config = dict(
    norm_eps=1e-06,
    qk_norm=True,
    parallel_block=False,
    optimizer='soap_variant',
)
Below are experts of layer 2 (counted from 0) of a mixture-of-experts language model. Rows are named router (the router's row for the expert), gate (a neuron's input weights, with its number), up (a neuron's input weights, with its number), down (a neuron's output weights, with its number) and show model dimensions 80-159. Each number is 128 + 32 x the weight over its row's rms, rounded and kept within 0 to 255. Numbers have three digits each.
After each expert's rows: "raises" lists some tokens whose logits its average output raises strongly, later layers aside; "comes after" lists some tokens at least twice as common just before its tokens as in all text. This comes from a sample of Wikipedia text that the model never trained on. Tokens count by the router's weight.

# expert 11
router:093138156122146107124107114088171143119111173119152182169170072152087086079140081147136126139128130130141106119098153227122089124093134148101147176119093084030127072089140102160149126139098137047167121067106149099162124091133161105097087122
gate6:131178095097147105162130103141144111095108158118124097122189123089125172124121174135173164074134063151125157138150043102152109166109104108108133141134140106113140094099065085142148130160097102116125138120101177234148063190094128130096143115
up6:139152124094116168077133097117199101130170128141134128121086188169190133127169090104168197156154114100124119122112124143166114065155154116128140191040140142138112101133168080079158125089162192100116136182123077107142120121181139123163169132
down6:163111105170153090131152098160126094150134161141128101112079084094149124149116143116132107162106068142120091143080084118169179157084136112151195127125143140107170117110132168160169151112118105103148125130150152151168132117080110145128123169
raises: "\n", "-", "|", " ", " \"", "==="
comes after: "\n", " |", ".", ")", "==", "-"

# expert 6
router:139122169143082139112102160152075068139088143093125196075088177141102085158163123111195156137141101127107142140095109177114112137127192115136075103150177177167133105135128095139102091100122137090105129168087139107078082108065144141120112116
gate6:171134179158132122167107120111127137098121156141130072104125163100129163108122191087153152088226135135098142143102129107177136134082168129049133109116160106083087082057109129124101148085144133189150149083115154151131080172118098102131133114
up6:122196106088137174077170114127095117121169125170120146158129177108094194123168123144166153130134195108167165101146143137161141082148122145159119133064124144164138053149105116101108164143172121166151128160185111171157139120146105097185159190
down6:157058144109133089158121146157074136122173153116172107093126144053176078105141132143119084147153105133091152192139117061157136178104086103160137124143121104097174156086108093163073133096093113140142145159154185139165098145101098098150125125
raises: ".", " ", "ub"
comes after: " ", " re", " E", " c", " de", " Re"

# expert 20
router:151119174145064163115109147049144117149180130139136194160141115166106122152174144109138117136142108164100135097088163125118096124188103091208164147175135128167155160145146073100086124133134142149118096152115096128147168134092129089125091121
gate6:092160089113147131182101091160140127094129128049183076139161140104121093110108151158126185079144132167085159156183073127148073160114111110066146131108150091133147118154102076143102138103086131188167128122124165150135102130122159109104153082
up6:121156142110104138111153124148162058110125123113102143131052189141109137164143110095137155163123094135136116106141166150137120089163154118165129109106105167113115128102146113090137152083135194143147137150074129171162134153175098143128140183
down6:173162130185116145148113133081109145182113109088105137136152143089099084173070103148119075087166111132104127163069125134134150109122099135099115089079114141090162154107129094133127074128091123072124144135132172117110118148135125129143150135
raises: "The", "In", "C", "He", "S", "D"
comes after: "\n", "==", "===", " ==", " ===", ")."

# expert 7
router:172127073171120138166113130126166143188127137145144133128084144108187119104134141110120145125173189170113154110101054149156097157145065102144133134149100134077107119101137128118125103108119157122179081085150066136105199096186111154127134123
gate6:074138118114104142155128100152169081103133157142166112101162127089150111142155162138162138122171099172098137098144122126120162185126165129120123103083107093084052130102110107127095122121131155173144141127157112199152139130164066106128161111
up6:131163106065180184135181094115084131124112122121124109132114147141161133152143127082136177131118118125165175137165145122134122117114109133098141133186186076174124119155115136102121164130179121139133123153162187155133134103162130145154138173
down6:183132147131108091133122101144131121129118131142162117078095106101152140183081110155127078092139140117100140129131156177140173134173078140139035104119104161120149168160138089169090151143117103128138116130136102177135122099061118164170104193
raises: " ", ",", " of"
comes after: " the", " a", " The", "-", " his", " in"

# expert 10
router:146113116156149102171137087147200133138171077178126125074169167114173125162085097089129125117144146109087138114159114137120120098089094149090116073132112159121106129117147146127127158187036127093133094154128129126096132136103099166130132077
gate6:109132132114173107144155173143137155136092124131137116084195144121142099164155087153166132141217081133106112082126090141169081129109113144132074128112082128093153125146141090139091109150113130178142172122124143191164058156111103093114180134
up6:129172117097162149150118089111187088175140150076131098115132195138161140154187137154121076097149094120143185190147179165121102076152065082128154139153127123183110116085125079116161157143162137092122160127185115174147143080220086139111139134
down6:195115120187120071154183135071083135142161155140180138091149156083177089110063115126150121158111115106137127139102159119139135100105149089135138121104095116146109166160126182071089095140110124190139132173139155149132193141136075123126150184
raises: " the", " a", " his", " their", " its", " an"
comes after: "s", "ed", ",", " known", " part", " was"

# expert 23
router:128134142187144080113168105119099075179092170083139127180157071101129127092169098159117090131154150144146133147102137104107180101146156145177141128168169127163071153108132146099100204100160141165100113125126140130083075099151111183068179132
gate6:053137112132103150175083068145077111095119152092152067166126175112129109133108079131125119159170111125060124183092091123130126193123154072091134109116106133085134114112102083114079144126085122190174107097110175184157108096131110078129104098
up6:117137123088088141124191157076163064155135090123099111141080111150103190128253172057113196069150118114150141108176127133144124106120126138174128157149155142166138138133118142124108147131139181077117128188206093125105112104142145141179132152
down6:188161095163105130191120153113120123160141151135117147105120168067145112111159102145138094103118075130132155164086108145089101150062145116079151072122104134140164145111146145180170160094092098179153116143131234176174139166075156086137176122
raises: "\n", " The", " He", " "
comes after: "6", "0", "3", "s", "7", "4"

# expert 13
router:140153099025137162131120110155094155078190171115101102143113185125069101130138172116166094203070134110190102172106195128122194148141182120148133132161112128155091143148077117114090145102176086080121188122153089139164093141124139132153174084
gate0:115042048136136140128135164147099127137139105146124147117154102175141110154150076108159136132121125133115168066136128111106143117094115119079110165154054118156124124126164143120122188132157153077107148101087161105059152075114135169104138101
up0:103093109114165084090162157087136177173127140090085170142091039102178068122161121141126113145082143114119120149179104154083182055119135101123150100133096126143173146118070144111128172125144085117129154055127159135092111121089123135151085144
down0:170152115034091150116161103078129128153119073114150130119096137106152122159140115176155086143149139120113124084044109085093137143130135185139130115097167125147136143123086149147147098118156149119168106129103085144129125178165114122142105130
raises: ",", ".", " (", "–", " to", " and"
comes after: "0", "1", "9", "2", "8", "3"